Weights of a small mixture-of-experts language model, trained from scratch on English Wikipedia.
Size: 8 layers, width 128, vocabulary 8192.
Training: 412M tokens, 6961 steps.
Below are experts of layer 3 (counted from 0) of a mixture-of-experts language model. Rows are named router (the router's row for the expert), up (a neuron's input weights, with its number), down (a neuron's output weights, with its number) and show model dimensions 64-127. Each number is 500 + 50 x the weight over its row's rms, rounded and kept within 0 to 999. Numbers have three digits each.
After each expert's rows: a language model's description of what the expert responds to; "mostly gets" lists some tokens that are sent to it at least half of the time. This comes from a sample of Wikipedia text that the model never trained on.

# expert 11
router:441485501403560412409454472566560521438505486425438441548483522440574509550497537481519472455465405569430621513400528467557466550449470518492515527446493556522490555486519447502512533622416492
up0:493564589524459407469504532537558495410451545507519485470464538537571449471552515499476501512476504488362451511416503472522549479535385508455572593567419518483555523494456492515563564515464528
down0:481404555496489399523462455498493570533518506387461535473470467456495490560529518464418465451497471560518529499574517503500412499496535409388379537456574474534493467550577556456485506478569509
up1:431571542528582533456570524531439471511475482454453432452456569480559452509429461457507490442609485446572445465478458526511450460470526559592596481604518459550500461581506535473577528532530526
down1:503485536495564558465482524503408429582602526507429536496483505436602436457553464434474589500584512515404439542492532531493444493413521407519458532410485516496540468549505437509528522515443535
up2:462508511528512548501493475549560496442450534465491450467488481522431448517551473529472415438366575446517495486535531522609484473514529533549512496418414478477526550606489418484516609533573468
down2:458478509625509531533485488556415538557546504476483522535472465452536576410513450493532520488641474578465513340569558502449478526462390510469478516477508486552482478432526439436484398535475576
Auxiliary and copular verbs such as was, is, were, been, had, has, and became, often right after the subject.
mostly gets: " was", " are", " is", " were", " had", " been"

# expert 21
router:470525476488495439500519429471511515380456546494433576525568477466470481512554496448489539468515496527394534435558485545460472583553552554493450361547476489551541473575523512467480513446524528
up0:566448438548523570553488566530507542430545576504527551441536598512530424529518544469488508525459541506539437584509577608440465404511420485546433523479461466544464541534523488477410490571459491
down0:510455597464467447471501533468456509460392445527426508457541521482581598535597364568551507549418511505550498542562443488533530546459459568520536515510469461570530577476499524535552438518504489
up1:499413440531632484447553541502517469527417615541472490353446531528486491529561460451577533486533560566443478509501477530493514469482443551468523538527443493469582526474457499540540562502561476
down1:532500614554516417562415528572508491453515393509510458583490527552438539380450519486474461447465346459470575546444547543428483516547524447500417495502457496525532449579507472580512467437427419
up2:471450383458552482464656441497529536453507494542489467423495463572486471516531540584478452455552452552498536382449509467549526466519539477515588523530427468531540487478468594564616514495437530
down2:465528472575514539434514525409473482470540482523508589475495480509546554419591485528531504570504480470579577484486519470435445532579405458436489601397604453422546513421509438418495495521564445
Ending pieces completing longer words, such as -ate, -ment, -ible, -ed, -ency, in redire-ct, accola-des, co-ordin-ate.
mostly gets: "iate", "prise", "osed", "ible", "icit", "ted"

# expert 22
router:527432420523456540578464561477483581544499461490556489541474543477524581515452442529500483521560546495527460419455440571414405550474517556478515566562506476399543513539389589556483423509456411
up0:402566522462461595449514568464551496430509534487589426550498471396475565509475508466495583499432439471483500427451485390562558498468466538605413522469464490496443502495431504521473474517589460
down0:567522494510555560510551481436535502389519449476480519587485530452575486493432493445572609401534501509541544494515561453517473531467518497487535456486466556614499449473583473544505550465425522
up1:457509515568493449476390388496521500509543487541499585550497415553628496426553525505540427522514489550489584553545471480478506489395558518607517504383409444497588534482455482409529499516475425
down1:506490419456618518539448536534518444546571514478436497467451462559428463535606448502510464604409509522479498567452451478544473601517507535537551519547517479408498592580499558507473501429493513
up2:547485556428507545490488501515513566527601522504530516487456554519462535453528421548486455492590477528492491528514490556475466532518481499425479510557516603508422495526521544473537519406527526
down2:489480463464594547438512481459453437468411612442512563483526499512497541508507466496471518428463550463537521514498575529490542526541489535494515469423563514508510475494517397506435519396457484
Periods closing sentences, especially after census numbers, plus %, percent, million, hours and the sentence opener However.
mostly gets: "%", " However", " percent", " minutes", " critics", " According"

# expert 8
router:526484466571437508527555439482416508543615490519496543491431488438437561583472557546519492441544493438477469481514454481463551495463543570428524481587599470573466483551499494531485495365512571
up0:583541489527526565475476507432543504520616598478426390562533461525472537570517504387547531560496603488425506628443504526535483490570512562457438477522516520453451428529433525487453577542554524
down0:471486506479456388540510557563385559548462545462519501467585475546477525383486577468446536504544374519542483501491549522562506436552572480589477469476574487539529514528447577547516488438516430
up1:463425502494547476489531546581541497529545508489443607573495515480504504520419477442591518541539460466495558470388472539400516499489469536456457580535496444455583484524494421426487490406426542
down1:486457491599474493519502497609519433513601481542534509537434561434402470493438530467532507558470545482465499640528499475597473590529591494442516536408503508505503578479477501472506457511505458
up2:551591408539591537520440522591519487420546460446527493399524570549527469484466456487410419567502562485451480455486577441553580496513507482521507475517485449412468464488469484522457466517532522
down2:440462498494522473586489500445542592576571539518589541387470521547482509562480484584454469494508511474496467525494470494456539565475427495486528510525532513442530462523520580550476565563611517
Interior syllables and accented letters inside foreign names and words, such as Ant-ho-ny, fran-ç-aise, Alb-án, K-ä-rt.
mostly gets: "ür", "omo", "ü", "imi", "lad", "ön"

# expert 20
router:550520478546564478475451582484401498554512453511492419430555457484545534505486593486495486466420427431464539598463477461438616508356474593494478507418572563485522510533516623510576555508528491
up0:498503494490489601454518462469505451478498444548430456502532466375476391621533502542500533468494501529401415532428506461387516491526595431469483423504399456491505473484477428492491447403470496
down0:411525538543508510491508484461479476528524447442462492523530548499518444561516499529483539530551577438461591484432462476509463543570466487528515432483495449429540555479559495555483462509566475
up1:564493562587516519537419520509493505549573478473463491549456478544502517518592517509507512473509512526500574610566409478558566539529519526571586461457440466477449526421520450558489410547465425
down1:580504492512509471495460503445434568489436539526524478509502560512498535443488457582424407424522563566485412490495465477504481492464574544451465490457420409589458537569569518459485496518541584
up2:463494443611538451456526498451439404392596524468531505516546590515542432442513459552528455530494487605477404499506515526512542564481437527519457546439475481538434393449481566502500514458476587
down2:517568471527457570640529449486421423582452515551421494550552515472612444547538559549421445482459448454556598459446477447515521406553436526436517468486524511438426546496532481508478507385523511
Symbols inside coordinates, units, scores and ranges, such as °, ′, ″, the parenthesis in 196 m (643 ft), en dashes.
mostly gets: "″", "′", "°", " ft", "{", "–"

# expert 23
router:514469461604460471578537513512586605557470545523542474571455576532522581574527494590514506537500443433582470489552494488552504516472514500452533550461458613423426569556623547470488521503431492
up0:436582582436511526470464413490457464520511443448503440399502488493502531524508593554514528514419524490462561451468510434523523459521559543479483409590491448436495496514532373427544513528462474
down0:497410390508439443473516581513566509512596522465463478519434453564515451449515394492443502393520450541457463438565441556421431520581553448495573475516569532484460469508424602503481513490557508
up1:473540571565424516520450451505475433490555592567546404563520534611485444566449535419468484519532474451472559491453516490492505451522398491471419491525516583441515516499496453498568566505534507
down1:492523571545549443570377489545436479398603541401524553549469472512439472476450485448536512507578577584495521577534564477457463477550532530418485546412536498576483579498561427543497468455516426
up2:480464475563461587450564433428536509522566521504522506607461524466477475610457513600468482484486462538511484593566449455627474519418547436519506532480430495473454497414432458468607523496509473
down2:498519489537542418530544490470473532441505601579478417408469595516455591522495497505450498443422494572486503558480494484549534513530522518485459436394433516546508549490571563499499452549574499
The word as in roles and comparisons (such as, known as, actor as character), plus dashes, semicolons, slashes and open brackets.
mostly gets: " as", " –", "—", " —", " As", "As"

# expert 3
router:527520481511453397478539473631536528521469388474394471405562549460427434493532470490546483547531509538499485525469524394529587515574438489473483517543504476501449521517498458556484443471526465
up0:460545474500580486492568513573467462555508585544453564429504550423538449409525477448549534527386531579536429510524480487596578416561442501533424430458508443524474440482509590434543550504585465
down0:405513420415541484540482523528527538464497484494501457549574535395485571529457484444525588562452405526480515430558521466485525481503553469440515464529467446410521431561444483430432481401487551
up1:481443524413531497486522530569479388370451485499468526391503510492451527480576454459512460518447505490486513488474488480587555521533416563516544405511533469371558432475487473427555483482496542
down1:420523541509515588464458544513443522596427509549506556487424484473463477536401490484498466478501513425656530477526586449524535448468431548448463541443475501535471501533437499423542522470518443
up2:509460504463534462383439498559514477523504451515564556498537426515513496520439566540523418527541616563467473486522495523593460490503462516534539619448529549449570448514485508511554439464475549
down2:498492573497405538479452489581525558508574529564532468485545580520478437429484431466433486533411557472465522514511508469411556551482562580576532470479428483597579540473500496511573571535480521
Month names and date numbers after in or on, such as January, March 29, born December 3, plus some scattered word pieces.
mostly gets: " April", " February", " July", " voyage", " June", " September"

# expert 4
router:495489506514497472528552559509536559635451476556565481561460531541541535518549471581473546506522470426613457395525510610550481504469529478509486581510486553480480493491519559492464497462519466
up0:422484521578467420454553569522547468499443517514554546455553558524478511515477551414490564500468510442521484486409458467480519452564419514535397504532481438525477472465449461493474527552529422
down0:476499507399501542438454474418451504498352515445436518513464509489545508510499448646502489532429505584454452585536537512438467552462502554496557552425568539518550510534546513496468509553475514
up1:420554465458613398516538524415567407587587442516550595427472388525540525502515424533410471560384457547496484535502473477507456484502449494496532520489547432516508435493531490562488394430573466
down1:477453471389450521448475502584462505502618489440467381534544468593485537569515582474479509426573557565470562481500440520448497511381529453561568623523436575458511491462475472455474517584514506
up2:478528560357606525495457571545443575596630513452466529413488490502528466462524566555534559479517532342574442473471544511461490525470494478506514519497447386475532497398481526463481560549506510
down2:589495528541426544424543440382476475470406403546539443558464525570502507453512471503457436466571512524465495420491426558536531451531531462510483404507503593557456493503526443480508470442475475
First capitalized piece of a split proper name, often a person's name mid-sentence, such as Len(nier), Tra(cy), Ev(elyn).
mostly gets: " Kal", " Glen", " Ker", " Arn", " Sir", " Tit"

# expert 18
router:535570529478542427484427526428460398472415417463531472438448464504576469538473495499549410488524475505428518519531467510451531480476455454542479503437528507535512521513593527478529435659540429
up0:525527540530553517429487476579504399547539463476566487517534438393426465431484451453502516477507402488486509453584445570491597518466548590511522401527471560425502398410534421499469531514550493
down0:469449600504471505444504526434485535422520527514484459521519435473414505476503583472470567448453514571472465514476448536431513565509551480565434463519559551497547568498551430355531450538541529
up1:470495577494477492548455566486544506453573546517477462487495433557590430503461429413501511525550554579478503445492461413480531525498409570502452488530439443460505405478507417528535442502581420
down1:561561538511394495463435582537548421519480522496501420509466529415585476457465573546572535467447471525530488520543440427426550460570572517502574489524462373543432540479488549539541474571426416
up2:481502499398523519456475443478527481553582442507475420515546508541527409546435519567514541466446587471456517518503506458493487498461438540496401458372510486527518470471511383410517461532475439
down2:547512562481428468549402481544523503451490396580415558514509479441487487475531469479519532419425456546467534509524421504561476524526425441590431494527493515496555517524517459508402513508581466
Field names in bulleted infoboxes and tables, usually before a colon, such as Position, Phylum, Kingdom, Genus, Coordinates, Attendance.
mostly gets: " JPL", " Genus", " Coordinates", " Website", " Species", " Phylum"

# expert 17
router:516466482489472458524524569476541557646491478572549485584422515533510546509540475575463562480545470440627484450567515599587453546514537495478479622521503578467452521505563528471446477465559506
up0:445496577522504557500589400486455474481444509547466526470472443504398455547593548411502535500544571581537442471517502499511499530461558566530511471532556553531471426486440504550430526450479517
down0:553476476549506461520458556490425533499415507383464431497540473452498613552453454548552387546471416496623516455492527490479496513520553516474490502635409547433532557502601480509598519594583547
up1:437424532499590481469559612588527527551545498533488521537538467518540529496600506577427489557523477435496468476462437615510462487502557527528593567520405438510506444486447454492449525474531565
down1:517487487468485493511527511465590435508588474519410456478508511442496523434463417440502401431460496528562479481519538474539494559507507453391513452504524511502559548489538476447531508551530571
up2:490574471482533505525588565460571521537546595489521548581485459483547527479589528459465545437403527494593441455483528440522552537438508611562480491505471496501511479522550460480512554474506525
down2:535564547384551524505482518602419410480603500577487477460575490489490510486425475506495492552471571531549571451529602557535359454531469493489589589525446511484511531527507510451506509478458532
Given names and surname fragments in lists and tables, such as Benjamin, Gabriel, Ahmed, Rey-nolds, Tai-man-ov, plus digits.
mostly gets: " Hor", " Benjamin", " Gabriel", "left", " Michael", " Robinson"

# expert 13
router:513466495500463449521536571473531565651487457570539471558421531555516551502519474567459547473536475434632479458568522611581450552521529481494464624511506579460476512494568529480452491435546532
up0:421562468611506493474498461560529443548531523624487527467561512558495416476445485464462510408493545575493458478481513397485446493471542560557527469451551507541503437516486536477401482456442485
down0:467522548496469599514522601482463489449530556414545535509544414567560609476565518523483479543532459476498519511514499499535608502379469471471547551520419600454539519496576502542535500540529480
up1:456432446491404486512529442606443467476572550519487570507524411547527452504525424552443553570486492441459501422564427555477483449442495502591526576510561476470525456590543580444516529425421550
down1:549462482514519476554500532432457504492483522482488380448520510482502580493434543425586451477502575478504541510438498511488426442545567492475517502513494425479510467481503528595443516519585472
up2:503490484433557485539586449558457467519513556536519538551506490495498479470539564545521486504462485501510508492430496476543505434537459550585596552482444478467482374389475512562561491453464445
down2:425461459502401564480578569465574497517432489485429442459466554384490457495452527522460472532478525441525538499484550449535521448510594467499425496560468496475529549457508516503518441523419564
Byte pieces of Chinese and Japanese characters, apostrophes, plural s, and scattered words in track listings, formulas and roster tables.
mostly gets: " von", "\n     ", " human", " cells", " Battalion"

# expert 9
router:519512468549434403451492447496539460449520528560462469517482515554587569452498570540571525517492465436487497513542454567473463502468472497459451433520452466603466492516552557535487466391517548
up0:515459572490519519451481562464563441557526454506511478505423597575507436504517504436500495541467556540469502479458418513609550577480500615451565455471428394606452548539456517502487548537478539
down0:577468491507489511492477547588480460570466517476536491555449494463421480460565584504466478403529473504543541545492509453570463589465449595506369503439537536576551459527593555653497428476502524
up1:442396581496514511438478595442419492506559448546502581488460471445576496534529520474456490484494581564465394515485490466461452473605470507481459431521527514523422416504457475488420516536510504
down1:429514525504440593519462553414557445483456604498429599456500506462448479522598471459435522531431483497519531457508566502537470565456405406564537440426572582513494442436409471480522515467496476
up2:568552492532527527387515497427372468422503499510528532467461505581441528474502547514465573501518540509437491495499570479518605473550535538504516382517480559538479530417513445448517595513575582
down2:405491510461411461545469403423485477521447469480516521480475450530503496512577506594523417508528525503563453503524515461421558509505559487544520583563485544504431452434507531531513521468515464
Middle pieces of words following a capitalized start, such as Sc-ient-ific, C-irc-assian, Inst-all-ation, often in names and titles.
mostly gets: "erv", "irc", "ific", "elt", "ronic", "anc"

# expert 16
router:512441545487416503524533427473504581512512530464533457505438494396503480475465492478473436563463586442470441454483510459491574580489498497537480596533483514482568522486441511463510508624463591
up0:489585572523428563478476436481565518464474519422488555497567416566501578444496519487486527585469507567511464478473497510475472484397493476572456494485493589525521590456475431489465441485525479
down0:478523466532535447525509577500473455452541458591468523517511572412511471609525524595437494429489494477484567549463523505514499496601498470482547479430575496442462436566451472457537555536525536
up1:420563539443473540529499524531608494476464654555496483506472443538546544519548422472504562453490483530424468476565525471477424598494578546445554465461476489607588491489471491492453479527531495
down1:571469428473449467435526523507470461514626444478508552538513514505409461576467488404537452519505402444458531498485483458465468574472441533447559602548557415440513475484594550535499482595471406
up2:486536453483532510546502653505534525500464551421437500452614509538523449444601456488464595408442442425428534506454408557507484493453535467516502563455509457489540541468483469516455466537520529
down2:472513549469625533435461510420470556560587488440576446587510518476480496570504562476489491519502518564411408482515505508457434519548536489587513492413505476457507441494503445410562474581568525
Articles, possessives and quantifiers before a noun phrase, such as the, a, his, their, and other in among other.
mostly gets: " his", " their", " its", " her", " other", " the"

# expert 2
router:524529453524442443508549529394559507597462430566507537549457579532449603512495532498506520457570459511523502424537424579558442490626505458428548552490569551512455508561519483494494487411543523
up0:524518485393523501546572571497539534401548547538520426481525499435520531359425518530429574433508506446444409433570496435476450527494392505472499518543450416502479409547524458548566509457407484
down0:521433450480431516486485499538502476521474510511429561459520524601520515525529526529512449497548494509509530552391529582521529499471457537459499466598571581563460447528397519465432566638531413
up1:513467494490460433480532448487512476405501492489423519552558493520439486492474387463525489555447561415491484496565497478510538523466567511581430607562532600560529463461524541413533591505438531
down1:478448469517456589509514557470380564531526418481533563545479545543526457517547576514447481456451515476427437450454463546484466507513475555548479451493494531414453490507494524535495583466539513
up2:485517449524488629497539564521497499530470559453616462468514430518520619598470492529533462479497540522524537573514526548520560519531406482607512517487462528544539415514432409457429499541571515
down2:506541569599558499571516460511411492468470582507560461597548541505437457504449444432627545503507487622503507553557535416442561530600389477531485543465525497497493533478480532546522442463506501
Middle and final pieces of foreign or place names and surnames, such as -ford, -ville, -berg, -ić, often in tables.
mostly gets: "ford", "ville", "berg", "bury", "outh", "bach"

# expert 7
router:528561482466476434534452595531528428555524520592532486542378530585566559513518476544504570474580488474470454465573446616510476448488460368501507543452570572469550558511520540487531479474560471
up0:550542512534511463467394452595448529496438406528430530527593552578440495391439566386544634488496521492461522573462499523512491433560375491494530531535439457475525442445447504418497445548472489
down0:474581454473541465523553491527421558450501559480471530544437477384503487465494489501534466477459448520451531506527488561534461458564561497493511403488458480519426480483524608496485527574588520
up1:517512527561500432456549508461570484536533493503438479476572545479589440545594441387438470388559398496496510593425427485504615508502595494543483480482468479566517508394551469520453511404500388
down1:558507551485496525507461517554571524469419450469472498512400450479417553557512446520595469445545454506507403475437523499548521508534448451551522481481451555531559448557535513461473458592498529
up2:557540588457479507454492477467483459457491500541505559566528513503509511550550476537462499526491520524531535563492437520468485438478455481568516487502486546436528591502424467475588480459445485
down2:534516541557567526456390438512466562542482550508480534443465571463613530543581495529598462478558550412526543429480572536432529496442449552537451525586617472467488553507467528558482581476583485
Column header words in wiki tables, such as Team, Votes, Candidate, %, Pld, Apps, and capitalized word starts in lists.
mostly gets: " Votes", " Candidate", " %", " Qualification", " Pld", " Free"

# expert 12
router:518543507540482576547486487516540521495472431551501424516475498473533445514456428509510420487480506504619544491531534438627575490400519516526404500519397436426558458490485506508520582473566498
up0:492459478484580509441438608599518426442560485521582490495526474452461520480406592461445549533422546608449475504348521491532496493491598545517506499461451448458549471486528580457626553442498521
down0:461472492486473490459500507496542418577671463444446460500497582515487496467584472507554438397526518509500530483596381475432502510535459490499554413499550521446545533519482460461486458576538482
up1:544580541602456536485476594499524419398568493505460480438465436553491530480448514472525486480517589514537502508544576393449608537592485518483462555482429495512523518562440454417588540521463496
down1:483567524442557508460439544454406574584406417533483499540547486491468525590486431596471469551545475490510479598499511559564404364402566473590527462570493551525553400575552516553489485498515431
up2:496494489511604508453531533523487504446516442545458475513575424560451500610559476525539514553549489538546450443532445454505571507481555498510449483577559547517440438454517438585506549513517517
down2:462481556613468404555512511572448526494504405481552522473578537488470457501491523446422452461452471441435515441399470431472532503548427572555481440510424557405462458508504516596564544574512491
Prepositions and infinitive to after verbs or adjectives, such as unable to, encouraged to, strike by, plus modals would and could.
mostly gets: " to", " would", " into", " before", " than", " could"

# expert 14
router:528442541520550495542601489463529567624521517502489469610513546429496572558475483516531464570513463454598447454509379474500507522500504554587512470578497537564439522490429512495414513440574486
up0:438433592539521489503556511412567547473495636449510490475562538519551552571519483465425524528460498495487429505469394538439519463480468471522487458436512541544467467507513476523545512540443473
down0:550493517456595559478532512581547422533611502586460467441403515492487404450550551546520419405512546551429529546454475536579467529599467434562493512453563448570536572491514502576489556400516422
up1:448532495468475609517461478507534582432554548477442513588435492459468515414493468550469512464400493539540431505476515519477478515515466512439498501485405592507558586461451532453535558492542546
down1:579537470493520445523535515476496434488354506499414564492555407414572479575568478461507492533534501428584523524484515551516470465500556421450549494502441453503494412537479402475478495365506444
up2:416490520446522434459542546508518494565537497522588573477579473434642482526468523533567586506567494505587558463451432509542554470463475496496433461516498502437421515516434564625625452440512490
down2:531493496520433531495364526436421469566451441390472463508514483477498575522468414499533428421558445429539504520528505504444462536458494524450481484561502513502489503542414448404504477506428510
Years, the word century, and country or state names closing a phrase, such as 19th century, 1973, United States, Pennsylvania.
mostly gets: " century", " 2010", " States", " British", " 1999", " 1965"

# expert 0
router:503429454538452516541508462452506477501448577421514531491457481464483556542484468536527565557453541569566517496417621486545520567505541481559558487431459508454455529558527542551431570492521475
up0:508480519469579585496512408466628463487371469571467456573465498497562483536525476460471527405449516592452475534574554543470450508398551499437517461441447552522546517530415491456506606456482545
down0:496542561510398534478530493460483548592539519531550501491515557474553472484430544473514456620502540455420481515473523465594549504494439585565441439501491456484475490476517485561576457438588442
up1:447446489405506533510517547499451517395514523477481413417535433498480518455524620457442557482561449528556465528448552553513480449455470558522543601578517510517561517464482434490520584470546518
down1:505492451514496590442531436540570462517615500472471575568522463485509465485531453547616481418508507502465486408420498553461520506505500441504511440589449446453496499593527531499456416591396461
up2:448430462504480498518492503494480511507483463508571562544597458492591547482477521497588483415470485507520494532525469470556461531414511613477459523551519498445451444502425526440545539469475477
down2:459407456438467523513520508593450472579426503504475588492586509393473487460523526454420547593588459489451466459499533554529517511430526541473597515454488515548495534519436395491469473558503482
Commas and clause connectors joining clauses in narrative prose, such as that, which, who, and, but, while.
mostly gets: " which", " that", " while", " who", " where", " but"

# expert 5
router:602518538512564548496405455456428462551539462544431532455488476564468543476549462538455427431523546410547558412558485551497459562504518415504483578528571492460474551543427493510452468510576489
up0:473603443497463530555452519470607504544467505526544447477480474495472517510530503459516538514511536549409354510540523523566529400470462501490546545492488476524569521505427477518458502517507516
down0:421515512491508409594480481441524496397489481465477540561446449478548536418508514516451567494573509513500483505502484445413457523522522558426477435568396550439448464453510421451442582538503465
up1:431533432448490477451495446508556469506515515434465515521553466552433411455520453538590574542579491569413497558462613451469447516571497555431598442510521460416535495466530546512411552542469400
down1:443461550530600566578477474494526447510448517515572474558503497489422540462523456477564455526500494562533504543515490462490512499513500442586452509564478417448480437414455517494532470517497480
up2:429571578434502512508445586531541582480629512567434616538451471495545484544555559483444559450490507526452461559502526586461509548439569411459516482612507493546494503350470461431393495606503479
down2:559545371532467447417566465458477495557503501574597482442470529478521543417458522518599491529503516525541473562490536526507361484555508465426451509504374478567529387589531511441573572530516484
Pipe characters and line breaks building wiki tables of results, elections and charts, plus party names like Republican and Liberal, and dollar signs.
mostly gets: "|", " Billboard", " Republican", " Liberal", " Democratic", "election"

# expert 6
router:506558480424463562473482439514429527381461546442473459486527464520437486471487469497501402530563552564484477465526464453447427424486535495459516489546556373543485490554459558563452503531538532
up0:512571499444523527473645470461429513443500559460530470548532508516528545570469541510554531509412512542551518465440459537439399418557496535480465443620616555488590529597543510479504487508498565
down0:556490475395539503568444397490492533454625485498560487472527518418510481435513499488482562489482610451485482453421416465576497548460422442520485512521500425529392463438494467473445577457526533
up1:452464544447509538455536413466514440461542492513534479501561563500505435548467504463578544519392484482503558459581512402591522441539576559401440524434470506488458426466565510555428503498500480
down1:397533481446502501530498439370441487491446505498451526606492513532517539493459531520530454493439514398547524405594463482487556441451473562518459501527559448484505444506572464428509456488458468
up2:466561552506534527462542520572567420436430522481475606521507470553433423507523435520587497442395493504441542517481491487514608522531554501505515571564533518534510473459460455537456566569478443
down2:498483510526543545485476482532490489517495501421469443502537469522478552495558499486477473450421612544497536528471521426517515473530539598443550470405548536464521518556582395486500492460553583
Middle pieces of ordinary English words, often after a prefix like un-, dis- or a hyphen, such as un-us-ual, un-ver-ified, con-ductive.
mostly gets: "wh", "disc", "aut", "Wh", "omp", "thing"

# expert 19
router:493484442518512492531484526452469580542580453531496475512377554542544561505372571503563564448591514441544467590564528594555422566478523404461444591545447547437396537458547512474521518540480525
up0:496440528468511576545424539455555533536540519426487577519522499473535529437497513594473482479455596498546491483427549539513490484525445502497538507563508472526503531608471477340450497573451473
down0:479492427407529415390516554546487533532453506466469407523552449587483523521471560518518452562490415586399424507534476483513542516523458492550569475572491463583508460513451466489498524417437525
up1:418602452531567559498522457499398472450586498539496484490457517579534539441488430481592580490537549562516474415455466474492497424519463449553463489622582484524483517433445490470521533554372431
down1:490443537499510474487422509557553462455448498525518538537432489482445565485384542499500551545523520471549453599471552502563483499469425502506470574521438459468417563406423528558431538480434640
up2:519409488533568446538468466567362466517656441585542466461470526452545472463581526490448506447552467568516498523506504508521453508531546539478379499514458516560442438478485540455471444431492565
down2:590508606538601538586466514513533495507538438494526583511538521583395549580510499517469481526469473527507502575441540484519464521492378545490499528602425528596583497553456524478567510470466440
First pieces of content words starting with a space, mostly verbs, such as pres-ided, pos-es, adm-inistered, conf-, des-, plus nouns like stream.
mostly gets: " conf", " te", " pres", " des", " bl", " dr"

# expert 15
router:500497514517439521472515475430529524517468478612480446539417546474559489492510548565506587472467470410614494444572555524570534572482485451440438524469529581507456527497531499493502543392526505
up0:475580538474576475475531415518540528512455426578513464468521546515539428397589464511514455526468312538428547541555567523492532500483548539549530390500435538523513446503482419483478528536519410
down0:542460450375440591533460527542524502488496572434498453457451425532414464529518495492524447490642524433485536448501556526505434489515372608402493580505528563457429491539512536431522591527481560
up1:457486546449486369468519531398504458476433516529485514464574533460500487541493413430458508495495458504554486479448434514441547468474463516488480412505415495466521519509405443360525502477429603
down1:477509571466497536463474565428588512408557441491562507498410497528443489549532549538551587509519568536483444444531436514495392570450498512523491518527443490497540466435559591466524508545606458
up2:542483470517526527414483550416528475463498479501438591445452597482453520505512482568441523590539432474442483475535410523480518497524520412511460480520490513497496518417421507476497445540476434
down2:414478484506471551459461441611534470413470495443566451511566575436452483520465524489454456449500542620511495447565456518547501477527474542477467484573430429492460465464555561552499536694551486
Prepositions like of, in, at, and near right after a noun or title, such as Mayor of, Archbishop of, state of.
mostly gets: " of", " Of", " near", " Minister", " featuring", "featuring"

# expert 1
router:506446462517537520485499557458496532529460476450531448413516547444517509415507456546566602578479474540443579521378448466415457490597485439531489484509504552490506453415525458465444473431491447
up0:505408423500532581468524475428481477546481549531441517476520498462434575505485561463523473487588544421497562511453433534475554468493522465518600471640519497486451534495506469452552441521498498
down0:470551524452549408532569469569510445428420447446598455553458526573584439507453502550539510493464450576546423555502519566557490555610513547543473567462509462481548513547534512434425512453587512
up1:506511533446568552464529446489613449486499563528551470423498503490530400493532493503452538512476505486418460498477515510475463423586540418464500596487411446459494438469433489519542515468579489
down1:536420497520475461548499518486402479430466473423502479581390501537525525517449476511517429528541518515622622482464518458499496524458415513475477407510499598504493500488576514549430475475505475
up2:447544451527446491422597552493488482447566478385500558516487423474512585622515492465502395470457545521538565436517517416527534561476453433476494578422609539512512496631515525523499463547530518
down2:451528459494490517543521564557489466428470521427527532509550545560507500439497568469519397435600518508600494541490597493520476498609533589481554479509557485439511517638466487572476611577562481
Line breaks and = marks around wiki section titles, such as the blank line after a title or definition, and ==Career==, See also, Personal life.
mostly gets: "\n\n", "=", "See", "Species", "Scientific", " chronology"

# expert 10
router:591462489602588510602463549414490490582436492587547501583511481537549500535513436450411477522573403438521453509558475542542465475508545437515519536531572538545428518593531480563520422515550481
up0:444543478483485572559539420499508503366538478487538535490529440514508466449499500365548544536398509443473471511441484489456590507423467547557493501536496459450427585459496381521512492594538543
down0:485454481422571457523568548393497448433481482474532497541531455519516603541504574593436414507496508551495521476488435565464440491497540495459501482436472545346447412595536559542477487507438448
up1:435518558470529440487556463505493527573520445507652585465443494521591511514421485493508514440514525437495466457448389543552463532571496472508517575440476552517485474503579510438535440499557562
down1:478458533531516514463535444472455455557506505496417500466403536510454520457536528521453458506600534489593514486462403591546576457509525528514480460443397491521570512492634502498556444536495511
up2:526527537553558572486605528482568466448451463538508541372507434524528539542524434436504538482489583499546552459507499554459481509513501602447432480546509533536547451515501410483515549426539465
down2:486536465516499511495488408527454508499556537500476508538546545452376514383466558486486515510504493585413471479438477516502527468368499585546530480582424551474515481546498488463453473459510515
Hyphens opening bulleted list lines after a line break in infoboxes and member lists, plus compound hyphens like nine-year-old.
mostly gets: "и", "-", " Lieutenant", " multi", " Saint", " followed"